{
  "n_layer": 8,
  "moe_layers": [1, 2, 3, 4, 5, 6, 7],
  "balance_loss": 0.00033,
  "balance_bias": true,
  "lr_router": 0.00135,
  "seq_len": 512,
  "train_tokens": 597700000
}
Below are experts of layer 3 (counted from 0) of a mixture-of-experts language model. Rows are named router (the router's row for the expert), gate (a neuron's input weights, with its number), up (a neuron's input weights, with its number) and show model dimensions 0-191. Each number is 500 + 50 x the weight over its row's rms, rounded and kept within 0 to 999. Numbers have three digits each.
After each expert's rows: "comes after" lists some tokens at least twice as common just before its tokens as in all text. This comes from a sample of Wikipedia text that the model never trained on. Tokens count by the router's weight.

# expert 53
router:412468588545430441435538533504443478559467514576423558554536513507512471481480558509542438459515544520507495519494517544385471400458449557414437589526495483494516471468440595502552454468526478505534440548478522529509521546564462557491499474534520398513485537520499586437461537521585475508493413479497539463474470445545562400494503467588476432391553480449445461538528437413476442390490490529514532607465487464575526378530418522446534488534514488467504510451559555484459449505413528510415542490523626443548491389471392542543494445477449429544484521551440475573554524429487551501
gate0:462578494497460468579458449493441490600450470469486582465510527460553640517503581480532572503472497486604514410447401596461507551458507608442502564496468593489485541509556526431461480512529515552564612533535500536517448486509443526468612544443521452513514512564474480547483562442493411517443612485527567502501488429556520481572505512503516539483491583475503466480420527450523498480538483535443484527512530577557548451443528510481437539462412559431652572465566485524445455469529456550561479458543566497468495492477462406524466525524440499452529521476440394451563530589423425500
up0:448476487488580576443542444484561556465439453474517445521448410535453432511565409514456502507522472487451501491535414444551471454494533502551570458399505455487520494506482606546479549527451463517478504540523465483485485539461470420567504495545467440486499596444517460445514524497466517536544439531402483409537505476518644625465503523461499634579489511533483527463555494430476444576510519523455550504486481497522528640492473512533463490537420480562365503445438482496587476447522585505540498467515474437517588503520604595445463435460474427472419411489533499493553519418520524615
gate1:497508582600544504521499510459461524578516581494440396461457436479435515500500535391555493476548487533462476477461431487480467475499558477458444554524504504463488517442439501401521526559511560471581501569524517601420565454414479541550446414604477518478572529562479497476508477569634477561512495537509501498504532568542519540437532461508498533520502516418421552444463497498475432544413586416532512574451443486472513458541514525531483569520525513523391461476569538523359495498442449562447488442495525444384481511443515546627542436497596436488478474471543500565487514384460540552
up1:438483474444429531486491539503527541457534354494602537462434422483548483529553515520456441514491553453501563579568509529540458469470552558514583502494493593483565434574536594485516472515559533545495500438461370517498494503497423505584514516514453479506520542501464470487413492443407531519493520461489468491540556406613573497575479527521416525524443501441539546521481444485396519528559509518498434433406541590446429416522435463541472562468431532461581503408484467528461529491424439437483472553581522497540533430487573607479493502497576515446458433453478546382500437528490529559
comes after: " the", " of", "2", " and", " The", " a"

# expert 9
router:440497659558500504501538475584504477464410511531476566626466531560472468480512605550485478436516544606456459452500496459477464436460522525476433523588432514468518510506493493503536455475501479537521405564422549487483428450501415448446512484515526472537509498478541493449450466615505521452464453529579562472508515509551507456433425521571452469486532530422479511529502508414437522447531413482548454564507566507648480427564450578500509486533556496467554502516537571402504502537414600504448521506527676512502493426457440547511451472484476501545451490552444451527540459390481560483
gate0:549485502500547524522488484472514499495379583532504485478446489519440500606540555539574488441451499446491504454478510462519450414562514439497368445526458561490561524454341474515609431456481412547406524429452475475429535544477428455432533482438512535505460434531516502561343552486493422510493512515526491570470511502415548521446529587511398479496477537502624600530538524482438492426535550495528427522498496462458557508545424480478480452476509558411593535535492570426483442469459467424491479583553572545553483465462451519515527498473452460482469473476557522572551447489575491537
up0:476493472481534489481461516419602470422385469496487614401489542485482469619552555562540517483471580553449512500467480479482439528508443460491444536586546581497543491480447501440612511488551423536499532441416455501433545535439430475440529576504514505586497442489523491596475482433504465573559464540539455566420471570492506465466573576535485480501494525550562519552587448528527524537556479519527508565459520528478540518550549476498523406460452527505526495505496503485483443435476441399518392539543478417573432469441304542551511534439453479496477482419597475538513459516531451492
gate1:502549491418528533480507562513529509443350411399479488353565476452477418526465455473516486542445496567539532513498514511475474491501509506459494552532489508486474533541431556460478472501495467423488524501522540474546519479423473455516533500577563464439549538534498536606492490484511463523498472541479524562524464433403515470588503506561614509458450461510524477496513339412513481564507589459409564488341464502509510426457489491486506414531554570423420502467518521398501431420498558546575452561470499466541488454473528512554570449448488435525467559508422590443484532586429445504
up1:540511476483438448419422539483424542541502537432561478453454523508617540504514503469434519486505427538509526569477486501415516505457532518503522450534552417568578522513560502536414473481416530465476490436479458485512465564497523522526532552420464605488519418484563477446467599448466480575506535408561403447570543594491465498481474495438532445569512566407449431433491493558523432492496514516605425543423466499453486518414557489475475610479469508546466426513487446537496460536502434477400493467409477433586494532498510431523539558678498462440430454526490500562445575490513509535
comes after: "0", "%", "5", "3", "4", "6"

# expert 18
router:495486635526453513472498475527552506436416499589467540544481504467505496487587477537446551514488500488509476394527483581442374494456537583383398597548542528478526448513491492526542454454509566496469394482423563575493446512533497434484471463445533507562597365430591577483465518586521490535554507478573539466515470483538492448464481474591517539501556479508439510577527433452411495514516430472528450570490532574533455399566451591558474470514518535410549471420549503444470535512413534476443558489506607513504506465422451463498466494482504459503487555474460401508535508469573510524
gate0:518494551505536459549530407550517590539459533550532483573510523580484542499478480496531570496513487482514458533516529495504385580541591412488521449445586566527493400409539494586471478509471389517505511594438537545493371509611490511414505447402539525441503481484543581523403505542493478504523473517453523519525559548545524510501548534540515463461546508556514528485447539536532460462468524448481453392541539488382510529501499439520541471484529515363517560494574427435441378550441426498474489489480509524516455520536478590646547516502487481516564569433487448620527547480495510551
up0:479557520490423524512555564542478438530508541455501531392427492487526479432547569506549469526526507513505538418462485535463593526451447547510501537530444521537481555627481419452499578531526518442477555497584490462598470497397459475567465472539509453493479532575464514402561464402529462485506558571536505536424469522524469442452407448521514567451464523451581485579568497469552502442591385502551564536459492524566524478431490563424426509471555517575535492540396484516534570419474416550536532507502476575491446483504556490397405452630546520555421447488522550438480520478536456489
gate1:519550524503486523428539432516459515470495505508413555431473417476468517440562419511469424444503439468462416477512504503525481507511525557471483405451505524493435515470489554462573503409517541425554456572458592469541523498484472440473481546510496468372508491467527533408479409486443498544494509525517338459451449517429521453507445463569533436461496567458461471459512565466463472468481508475449558415562572547552488444477447462446576529395577526350545490561527475427510515414500524470562439474497475549616412479524452499533505598528450497457483585442541551611464523428500508435
up1:523461452547530564578550493460517477459589566545408466574581500518470430588498508455488553543428482537440471562502442491548484569513538555525490523426461528514516545397509527496371565527574464532547556518540570467498403458485510514545528476512504481490472454578400508560394369482457500475430512570435511431436481540513559484458558452495520485574398511535489466558602510505506500436475530484561524568521533444475418536549445604578506427593538511480569520492478489494514524442517490481466433582534481573524542469435533500497590451547433530488425456455444514410596482582494452500
comes after: ")", "-", " R", " D", " pro", " Gl"

# expert 57
router:423453489508458507447439511473488553483478431702488464549521552512484450517515553550499456448577536492499494399521562542490434461502489496380401514485509520461631493486535481589526470398544469469500474510435581515508467591517485543510446432510517456542487463473512546444463593609546515414479498543543521466480480480510490434509429541528479486446527490469480526514531485412493495414529424552582522581416453584508447447510448510440477517485554458481439530492484568449395470505415566494463609459526511495461573491526460505613502420444479507406497519525462438543580470440465580523
gate0:459519512437448542489510530592533481510479498393601471465438471495527552509455553541497453638582573567491568512463346394483542505519534523426476517493402559482500464549421530468484464546414475442502532504549480429510493518463481524547541533557508484567448455596510515551512449487468510499499486360682552507472488602514451440476437483481417515506526489492515494465459519534516465447442478554461501460474518511444580533422521458529526498511448455406531537497486519499452603430457524397483475611511529560575531513505385408487507471534514518490524496586485544489512569546501441516
up0:556581389568487468447519571519471495466527489529483498533559507537589579445429509507481546513463441482502487603408542461434540505437484429541582455492584483425503411425524520497560542561493537439459445521479453472552526486553566467532498372454523455504494521519507665494504546535542544555425512526446564464481405493474420568517455438563573497527451463533507498539482476479536460504405575498482494565491528503558451404526407549387484472473586500512458483534564497495576391512580465534483533526438504430468422541560548471493559536490457458540536550548525522451461500572424504410
gate1:541493541626509501562622457495512484472546428513505536457441590483528476454441538440463460461441584466469460469463574509411511426370461515531502466508522492612417467502482493450600511511464611476410496552461498534493392423492495421467581431533610510517510526450507539468434497416446451532513493467517505456497440521541458535433419476468508554431504529473490584547569482460442529486446427490470443524591520513540481389493413532548489474506557562539519479507591486315486525498428510552525510519503522568475455540469503513473568561521523460501453532544498536498522522494559471407
up1:465526554472458494483465534518495547406456582411464586603481533464445484504546491478509520514538417525552466593485465463582541523489534577580594526570519506502520478547526472481538445511504446518534494539583470363466611500540491593526491523446481484468547540516538471496512453514590490496575482410524543456533549450573509490458584447552515477545422450537434363466490485598549457514504492504491532496570585396547593517499625544417482534518470443457491503400450524522556469565536527503463453456466571435617472491449438488458448459554415530506461535485504544435513498449496508597
comes after: "1", "0", "2", "9", "8", "7"

# expert 21
router:359573526552483443489470536589512516563496468620480604551510494532496516550526545586557413396577491571437494438495530523433436501502508557403437498532514543541491510470494509502546401496534505468520416579395499504481446561591482490512522455502464448577486499433526504473446580532554479442501426553480504512491498401524449447503436435592380503406515520469474468486509482454414497450543496514540494552516469548594439427588457512482441409536603435453584489506546500496459436531389516537474573524464600477460516472471476555547526474472502504500498542544520460479541449420515499474
gate0:455463460586524492432485512448458561510527554583521549476406542487484516552497489502463523404515410532456448417568533449529437506534370461476614564529527507452518485451443510498436510527514620593444611515576547513454499428579494473505523472522433529513475478492512570407585464492474472606500530568572456473484501480521443511514522481525462490418471547454530553577498534483527505498514531519462486451439547557585524435461459479502576669484522483534543476501477492582530481546463448447570516453507499567455510479505554365521538592478530436467550425498504546597442615557508491490
up0:523485424389501490518558451558500518452486535470410486479558445498528476472517454489450527533472470481556517511532567503476602423525642480428364522476541506424486516528525538491557493423508429405512467386513441502481461556469414486504526484446517423501572510516478610504451564451429486492413524497573542527508441581493483566475598544443479468577582484544508435502427596486460616444455477541522518488478454552444514542582489490486447422529527474506386452525512460427549483528491474449509557617428526440504529470441499557493506454555473584584467508478494488431525468413432463513
gate1:402500517470481487519570475571445459483510511495547486519510491543596492520485533522484405490516504487460536493575514540442481495523453516464410441548517515554557499456567388516428452535496608549565477430527496558385492388516502559537509507411533500570523537441482469535603508448550505465516518567551466505517499460520564457477455466574499505398531502548402561485544523556378593528443526575492472489536483471432448400505491550446409557432613509556549478447463516476602516539513452392532519494585576494461442442503487534463598567440470506493527492458496403396534515539565516458
up1:521445479540442464478518390484436550518551487538537531499449597418449518569480502509500639443458501500593513406513484496604567508402506416579639537431555480472564558531479559502481456445469456487459563493564519513503476613528483524509534546526519451488423581537510581526474553433530492598412488467575474476542415587533484444502562490446505412496527445532595549461440602441541527534549473416553552531531542563526569525519510406411516479495520504506500523485512418523438521508515521496424510484468489584450536511461465491536398540509473508523497543508547587460460430510469443541
comes after: "9", "8", "1", "7", "2", "6"

# expert 27
router:509471519519561503533499499542475582419500492570487539544517579540466528460578481575444486452564548542450476463518561491497380521509492551416431571571532520426525437524464442590515477448501502522489447573400570504423452514544451511387510486450520428491497541484609508456470616621448518496547485489549535529538436537552549421446446466468554472503506496476495485472486439463380551428548434463472491476424509536494483449526496555488481456425514465456525501453551589433469501543471534525551516584469686479485478531514442502615529548475438451555559597532554450568513515454503496546
gate0:546554462545494451531469561532499447456543549572521482485540554503565499528425559500538445554504564529503517499592457545493460582494462515597443516559517600469477542543440479428516348430527441457470471468449478468514584587475549537470503528502469443516521506532522524605595560426482436488476348464532508551463558541520440523486514435459517440534422544514552537530531455479492582452453528491460536565494520517573435536563481582428452534581646453506502483522498515395519500514516493576465461521576529475543547499459457478644463504560466435425541444527496466595505491443588482521
up0:489535504538499437488525532551470493497424519477554559497490430469515556598566449429434461506442513509479504451542488508440470498560481577551517524500524573434470549564482368535503355357467551497471498460486507504509491527471509486467444480517441417489485487515551485446573590438411532473475459407522504493457537560542507544505578441443556502510449560511533595467563490557523584544445541444473552520501547578512361470501375504501516472500519600532539499480627455445548564539539488543471451493576482425504497460547365469573532534451580470445545519534571520527549530538570443482
gate1:563438477557481586488500463591504517538530428593475430463508514597524477567394483561547461496489468516499469458515487528492469521492504503514572484473555536685431451550605555405470472531525482492480512574441479551552508570505400562423482505558656442484455414552531485458492481574432485544577518361491525500535553492521610510514452534503522412430529554499483467576448580525495502564564509556478557411443588529469464552531452498537461487419489508540535540533451535482471539553487489532548467518501535586538539473468431530473445527545514526457552467443522518467516446489531397528
up1:494496516567516543529479415637444497507436415535561445494609572544424582463490464545484433460421492496496523442443513427482421459487527407493536545531543438506453460541613554510445457421456510527451478536554563419526495568507425507479439503490543487517516530538516497491608447547453513513459522452557453528502479485439460386485498534578428435406537521560521488543522546453517456462507502549514473367489535454517613484469418596541523458404523511569548498514487544460477508519515560550502375504508550566530493485413489546528492558446529506442447592464492410499525421517526413540
comes after: "0", " =", " New", " L", " R", "n"

# expert 40
router:467495559581502467522564446521535492538504537536510502525523537534532440524570514545534426501498510579489481429511521529381435436480481514421441535564484534565619570543499547484455400419471502554480416539406510479464504524489473495442462451486525497544498452407514451478444551537480518373510509460553541515524479444541532439505477545498442492437571488392474520501481478432454522485528532575489488552445479519557465494502448552471453482471554545496505548463464491411355480476293536468504540484525611521530586444500505573497453493406388410456484530529511523564589502470442581537
gate0:525495531532502520451538496546463503496450430538570467606508539504523551497568495519467492495494534483571564554490418523595529482512454470478594477550568443485444519502537558514448467547461585553560558468594422521578499479459522485496577503523576493496520426514516555423482479481612509586566500511565518449476464600427524522551468354488476538514460475560583448483469399438508465547510534507468509397454496493519555528461468489452422527453399520455502482401511575458544543564485488446450552448446531470594523387547466533540560450449550480562484631522540474520533621500598460523
up0:558523454500499537528579498539534564494505346513472520521517548545412483498491503481446524502523533492495529499569511529468552549533425456480516499540521523448515590459515569465369464431498532482475458613554504456596497533551539529486462450541457487448400459477432517537473437573511521489527506531404583481536493445500510542528523427507453523426424370562465485596493517475460517444538451557439564474607509486506505464537463482559397454555489464391525481529443560568591584421569467452543633456493483524543460499490542471490496418520399494550508430535474559469470441530470373508
gate1:523477440453510446464604459586487478491477490441490553584618502576469538439496409462454584358475520527490497493486512409424530495421507465496379492478546510531496499479536482510563482483484402373553455550471547548470486448519485506466512397513551565494458522523522471511520492549476603560578469523460509476559507532464380385503565521522479516487522462491410430483601490423514456411559523528541531566564504482502419484548463478423569484548559573521511508508498543431459537449566530495449414597443570553544445483526491476531571517521461472551487584526514532462492446445449419447
up1:478489607472515516529547524434548451484583533550425476430430451536556427541419522512496429484469434546500439466478469515583470505512534535512547505517522459442435506647513430406487548470493561633511622484542542385507481530588499410551537572529491425418455526544512500504486549483508436457414390536474467507435524464486568591470502462467495565433465581463524639480496461499478498590453477445507421520496510487462480529482533537587510522462538411421474431593518485578515510542466531520424499417554481456494492508461502553435423450542489526547513428490531541468574476504540499498
comes after: "\n", " MF", " by", " DF", " FW", " Born"

# expert 25
router:398473555466504495493567432570510518525452508627415545558540487481460442503564606524515491443482485532479484443558539541467397470532471540404505636547431499468555496544525586520521518463540490488506487600434518561441504519524487565494452473467507442513516451429508476513375465622483469474547419440479545512511460530553555500516504557650473485463452508527471485473508508521461490524520449563532575509515503468612521437491485548485488526452498461466539520474458498460417497474285560576534504450456605504434517449474475567525510412462458526574503537444513434509520476438485496544
gate5:490459532556571490508457480538406470577540547537474524490452442425482597388470467469565487569441507502464557559458526522528519564430631535440502449504497555598562583451534574500542527470588487510548478548570445539519548534393450510392416544486448501526472472502504434454536505489449488534505427492592613532565506549431487484510482546573413453478547530509434555471545486505464553494557462507507500475681537503509559446527440475476535492473506540598550578440435529488445547490427487552514570517565592488525535523517564475454503473551484524509582449455523549455462509476388510523
up5:546473471510584522587518599472471530427524580462406513510478546574516390511511494540482526355454415461518458542566479497437574431544416535538477528476428461442495478538477456536488517489434546510444445476477480513411447465527588491524539507515526464545481481521537496487522578459482490476495454489522449563494526499478475547486493606414533457599546464432546541465512536534549409490459586410573423567470440494431393473503537547523443426423438529553484437539591403429493360469538518489530471553382508556455455455462498486514477536449479474517493478563429468591533446522543522515
gate6:620450516445525515418495440640517491508440489391428442514518586485492561489532518503472532565452576518595494468465555538522577484576554451532532595433491531523552498485549483466545486404472425577576478585440558483521456441542516559539421453533441577398587509452473501460486461597524498567464513547553554531505452557483519492518484357540477579563494514566486471488537442520458477489432448490554497497453530528502534521513503495519562571472572422439481537571435514507554616529475505448524507531497555423393527425439478518534604461522466522560544544486479426503530481514490437501
up6:457525518447638481459497450484594528533611482515506464529560544586461584514426543494583470453470501512440581460451495505438480499542529473526417541491430552429512527553459526521382494564520454510533510604501468463575599431467457482506412475518490567450437437474521451496401507494448513495439457533399522434522508517436527568546527492476509629466517490474488565577483517469550493519475475538491545537518422434485503542433453501512469466475497582502468474514516485431469488472473538405496522517592497607612561474460533490543612474424494412521419563490533582556577584577505501463
comes after: " |", "|", "2", ":", "5", "3"

# expert 22
router:453485504553405492427549461619474520492445481626456561505398587559495485528519508536527484418498528523520526415458559485393368498487554520386382581551497504491538514531437523539502371454560555510513433514389457513494484542543487571411491486539489511581527456506530482506526535586494531420474486490515494517531479483547515537482508524557476476439533568457438470533514497441501563443495508510504509490483544603559459475529465535438482517482648537470555499464435522440447484478436554445518504504512652457436566478469413463536490402394490531501505527499447467571545442525511515498
gate0:429517476532516530506554460487456529540551459519434586530460528485459474649521494498559496525518564522545517416497571468555449546532453519464447563507527441499566493510474456548549377517567490524647563526468433462553509532607491515528528480493521405542535521546469540502540439643516500434538467467528537457508547469502504498531540517615573541406547500397519482462507540491524554494487537619469548512551492484506534510461516499445419530576532523400543453532500421520474476484565504632462497512476563439429582462516517474494492403502530526399601643504481446439479544514547498491
up0:531539483437461487554545526408513427448460506554455415561556466454409442537481527527518489515450522481468438483526495503444703591535489490521493466476534432521439562485511470459480544473443473376526534485481563494526456498531550512498580545444454569466481515481554446487496440498417485510434450524472462578459536532482526436635478507478467575553504517487520471499427497496438462498547524457575523480464464525538436447543470442552596418525495435445477522511505532468601512440482469446562543454405467601514423563413527510572526508464461497554437386614512572533458406482512454562
gate1:531523497466545472460515489526516548475566484469439464485490419587496549440438501456449479464527553518422509561487538530412533513459542493484546441446559446468600511468511575520491464579509498547533536528468486607415567506473448552519522485525455383546475463516483411525545487421527503511679482431562447414580506472483522581453506521426558442409542487448483534456551537448470443475421502519441574546496551482427520510435536423530439431501476573581500392457521469420396497594459500435476604478458538533459490499531400487560565463536517462492494578520520421496500520486596543516
up1:486487501537502560511440528436459481591445542481523524492553562478448427526488521527551489506449419417390523530470538535612511485503441544535487457554505564547520494456530405474441519450551461520489568494506530534619405463520543419455567505571512459550445611423541525470457547490475484484445545523486501544452510560376468462493458556495505542565562425599576466583476491513592535522500505470539453514412497522457454511530490471554594515480478464366495538509471510548585487460579529568507387570461432485531440522438426467498530599471521473459485468547428582451466424593428500512
comes after: " ", " January", "0", " December", " May", " August"

# expert 41
router:482479591614463487525526444500511419472484532591472494537453539517498429418572550514489489513597573492479491492550539579431466490460534489433496490479529549467502441559481519506516401460537523467517411568472478496496512484487476469478487452473503562492506542464479490457481547471527443507530500603526518504464557421525529527528437546582493487492564507452418471453500495437453570515520371510514514561517505505502472452526454497474533574480490471440548484477526503460430460567309489448436607483527773495469517475449479577496498467497456413579429496455519416509570463475551528526
gate0:578555453462373465497481497582465393507560494567614411433541573494476452489533392499525555483506560503512492536544550522425539481418465455491541447492497571587504450455563429518486529533520473521494475486481463544557471421453461431520397497547598486519617507491454592480539477515450466492545502501476481514487504441611488504499453406568565451507477540504506459506392577481460439542418545407552445509460438485512478536472465485423472599477519516510567478500493572496497515618490452518406483513423564536514496578443516513469481561448532511471574543479554409464470596471450551563
up0:502468600523466515563508586459447422581532518543486592571528434367463457580549500512494514521561518521432536570414551484519508576608442466507433492490441471467529441517453551561434505511494539532482472473468483530451471476522471467514612455589490477467421403481449482504500436523543515502515500487594532483425506447445455498452523472433416535509434502528475389560365516613532493519608425531544525509505515532474475458500554442506444526464467541540522469466459429451550520383472530475463529547504497592486477479492568458408493522533428460630540496513480465522561525527536410594
gate1:503517440425500478451506506498521515505586517516476451508388464446586530477497494551423443460506491528522507504503501413535478515447552537456493504463570598422402480481446633552439522483450492536479400496445583424552478526552451535561493521512634509555555470504444442524480572555514546474576469556502503446341559446551480511417488449449529496524505515449508505471424451452471543510543453455581452473573506415479521521629533476517569603484462506441503455511445425425509488548480524520543493457525467594611512525464496643487507551562485552476554450532571470510490488467481460578
up1:553444551481568468555539437487608543389435599545496498539505543497553544537476571562382513489486528452586398413446508457549471518436491498441494463476480528478430534580421474530501488514467524516532442495487519464450559501373551591500507555551615518509456514483585452538460516470563470533539512461537435514436491492557560462511556507468544545660518461527445538554496438586499531568509530402483561608449525490465538466528593448477477439507558470525516452546484442461544481578509407510447562518516488429476490521498377488560449586472502471596497504515552505471475536490572538511
comes after: "-", " (", " \"", "\n", "^{", "9"

# expert 42
router:417406587517490465547542491432468455500523581587505537543433507447450465546508563558483435521573503559467508451550444491448500427491522516467486486549511595444477504444453476607523507523474454481477432516398548567482516536547508550541502416551483496551559498396542585552504579471444468405481394516535523557512485491523488520458516591569474427464512566539456485459468538453400538474479495510475498509481547493495473462565486573486543509524476595501501524491493548460451454539350543464502557503520659546484501455411497561565510395444530521525549491500378428498562529381535568523
gate5:506519517446518430522505577461545520472496553549522550508481419488470527621564541457437561400519464517574551362518520451457483458560389565472501471533481513519532628583460471529483496495395469521517478510522552496466498419528526566387521518510438583506496531521559530555450485509389477463475508529548559507528474469492510468544514460478508591478475406587463520552557364482458525479499531390459514537461455487513416430483409437530519504547488513536476519618459534454525579550485486428588499499513547493427410515541427443479576596527489499503537465454507497621529527434497483567
up5:450469456455501555501513517511461619512542553536440548521515520518582508539470607463538542343587436502511467396536516464478481395546440520490522476457481389535546512505549462543423452521455503495521596511462582450513479504511578576465555499435439473508438481512446537478468581521515458529445532424485532436500423592479466382504558518437499519550515544507529535535450490578534447554494526487501407488460502418519467438584422471438513461542516475525500539636509615539499570499524464382510577491573544431620500468493462465507500506480562476537447587522490523440548449452507477474
gate6:485590452478379499427494466504523467465489460521514477556482570480491498527450558593549482515454505545524399515505503503467535529569421443475441365498525587454528401435412478512494494574545536560456551464543503521549545426432483534548509497435565528446534531449560537483512462469557409507547527488632428411596465489450448478511566488483512541512541503499462413476434454472536580478488431542485478511537516548514505474472498525486475489380514441451590457503578502495438518519424481464470585529552512522491490392509442468433524451505492472510463416441504351396548432490579554577
up6:567457486483518486441453567508472493439404414464482535527445562471529556406468470527417594485660566589490510512491486499456465579553489586464493508586555550425455608468459486520542579494451484512454495464520469485540522510594436543518495451521463438450612574541535486475561531582544534503489554584569559575506550418462449490558524452530541565518508559457491461505472507519524469465562452566552474544430530439544594454501459479499466500405454480506572425374389467431553519478516471499449490452593504503478483419489416476439474482488522539517470538509456459521571437529536433464
comes after: " |", ";", " K", " P", " A", " W"

# expert 36
router:433412515550442447520562501500524552467478497593406507538456556496440512423564566546549402501553519498472484509522503513433457516496475531399502489560516579445502502488389499565488403515501499537512440519449525529452431435545469569520500520524468527569458444486467446472517546574587509378505458533577560488477472492550562472481475471464494508449600472475481475496512509334445512470518431500486526512468463608567533489559418527462520568492491535454524552525510550467451415536344558525501557443527657517430583452437377490491487451468487493468529540543443421524547506469515520516
gate0:467488598476528509488538500558505478509476476495447515555536476557504475487524567481498490550574515483512460502513468362463546546411490522461506485566514537575464463464507507400507557478451460561478545463502537565443474432507466552540473459545480534609474503458452520491550467505647379453522539513471485520474538417510526446410554532493423506420562459438521542481553504498334459483529466498505456502472456562602538582542427495525558502616486444420609493424507467466439465524459446384443453409484566492475405482379484449496528463510489472515529438477480420511561455432507450567
up0:453428549419535505454465472557419454517482500528500493489484414563517494471564570499479509517514497474451458446549501345462492461388485528404482544534503493539402512470523458466549562453410439584460518451529551560467477460478432540561486494536448521619515477481453563435569501509611455465487513505509469528469468470485471450434566519450444478423508486406514514468474433470434454503476530465456439495412469559563556554539404466527536515604464473461566530467501499497417530560385460394443460413500544475437435473404434502477570517495485506525527391546574431545593524442514518505
gate1:447512533542514509515469532443552594421529505551479509610537529480501433477471506507456474552668528444519512592494475466574512450389622533539444450521506527441516362496538400532545514508476483581484471500418421447462503522485513538486583540483533535487566481509490455498526483453559576464497533529503450458489501491518528481478441445524535492649523447467445466499487489416476467532490463443411516602494526425607539518521600569519438538532464515482505538469585581485544564585451530406481457457464558453590550448446504454456537519479494516429470445556537510555481548403527577520
up1:507524414483502581571539419531499412430479467421460583418426502474481460501436459582551457443459442517515471500465462563457483521599456467474469529505530468405464551457548455520502511525418525352525445568605588553434527509556479484453479466523404434405505504551499576556510494597506617506446493453626560460497511501488506477544459488494531534446542466585480537503473472478517530427536514523533535436500488532461510536503522481470502434484509382526514425468399538469509558468543430600541555604549433534497537468574604499500478595533535474529542511487525430500550498510440510431
comes after: " ", "0", " (", " anti", " \"", " You"

# expert 38
router:525398534455475512476514454584501516446493448571452515604556518475453445502546412481510527484559581557544427424502586495480451469552422506416372566640503508464511532474515471508495482429578456514454447494466598537488491561526450525440508459506491420530545427468506477490463496607523464489504465493514490535580541540561460523494407559554490449429529536455470422574490532442385512514538455509551529486552534567537457429511461598531537564461546561435461481555509509383416538486365493507477541485506645469475510474506456534495527502443396450469476537481576483502570509502465502519
gate0:399434523553499501512481463491535442633384538536560524433503485505506551531543490467540523498588448447490516425510634527534557526544568543533478510386580469560496461479518608546486502523384494553486525478495526540526583511568444472439418386517570516467451461587532556518520464487495463547542449520504495430522546494569482483447550479518511548408528438458510567536473511480464413495561400533553516525535491536477504380510437509536502455448469516473539502564519428544497451556425463416433457379514462530535585449553507528402456583488541412489442531499472500536463485457429485558
up0:577537531507552503459467560540487432491555528503445518596494464555395449510567459495515513435333483475509494496558498499457411454467480441531513602510430584494476587525481491517486521500515526521564497509544432505544466481522501484500509606506540462519457537455508380482367534457495472413511459456482621445517497497490578445447488536419448531484551456545498512515505506466537480515482539463429545482490494495487599640504493532472498553523587427518475529456541528443474470501441559524637450569440471458368464579575498527549544539379443448569508403527472519547545537517523483456
gate1:390480587537538488514508563441472561511475480434584602592546506473498491566482519431489474557467492527447517508441557452420497452485461431417561566502477492464551496506505462563547501470588477663528401460458467575514495505601555419488522418475499526516518423423503505498463596604524566467490521416513468555493596568536500439472535543515577550512474501460507448546441510561471473484389530518415503473489513513509585539472532464527428498500517507568456539580512577518541459619537571516501465507569471549535523412553411491454594527457544467602542509478533480519515539433467542535
up1:547421505528548525569468555470476574549482521442597532430572434443473529519441465497551577540478553495569506579467508467489517508529460384459412551580459551422492516473478519505521537506449493623496541449515499584540537488509466452524497518525484509557443457507559484519402488627509554504442526543490533539490592598498467453524487543521531505500627410506520406573488528572467546597524511588515514470513563497511577590463564528596524503406547518594474500560521508433550446466540454465497521464527441567502425445559481524428568534504381480475503549474460423487535447529404476435
comes after: " ", " et", "\"", "hy", " zone", " Kum"

# expert 31
router:450498602579415474471512503581472522435440499532505549574528550549492481512594569495526400486590517510467499425524550529439449421558456527487426516515462530472549442524453507564485457440468498513504433489406482484464464501532495533478570508476573497503480431410462593504505511523547489481533455465561475460521488437466416503453450547571546481422539525448483549500469503422469460473482441508538558504494560524545518470538360527476510541399485533524502552466518579472438458546372560522521548547524756544485503418411457453487551487462520497556452572514483486520508556522529582473
gate0:541495523506522448544587493457558603443504524446498454503490567501559499456471431435422581346495584455515562528557502547500504514528505402510478483404441542509594466484471444566560513476411575493551459478429471440527439604562487560440441490515515488444489511478504459507456419488488478421472429527571539644479448465522456520479480495549536529556390568591441512545506465567455533552389497517412487495520472434445606521553470523538434439495472476479540535533498517527516443500431476489413446430522581443555565504462430540526517563547518474508557584537442471559489527476503474443
up0:512497513492510479532480499534463504593597506485446480543514500571433541516561477419503495449461449478382510421536439498506448516438581516399540520459502523572584540542430494548466497515498579561423457480532492486504500468504464511493504527625588555539506472497504377545508488532499532418541512429454469558489545561529505490493537575415454504502576501429533590537561470491463419494541557511485399423453495480478553597536500479539517543515509555479403591475547514445500548466477439444506503600405434498463520585507470357484482432460516491384509424509538535606503518550394425470
gate1:507418506532541459484532485480435490382517593477463484445524548512436474511559461541481508495494423451545519443348540529478446450425496508491472558425521426516498464439553516604541522497494483461460496553429455346441497498413435522497454551580467563395484646581527525522514495551537597520492468487513470495562413549527466485513516457564536417519506487567522541489468526468480563514507598496465542452420492467443558378493488464501416498504491429457486445530472494506508444557563468530469544476402526522437489382491463468611500577535445546486450555442556503559432485502553500507
up1:592430503580495531535548559534372476434512575565458433490482570531538556491499503475510468516494408475549523462413459565503491528471431535468526559441531535552567504375524403514584536501480418471432452588432476529495494473419486437494455526498563525482607542498552464454449509496521593472466478568520503515497473532487482626475489524527476449590450503603552501495462408592486604410421582488492549537476497579433467418472525465532481435483508475467495531563507448519563450513498408528513541416442492446468510523456529542490537506549544538516563460532467556481500489631406513427
comes after: " |", "|", ";", " ·", "-", ":"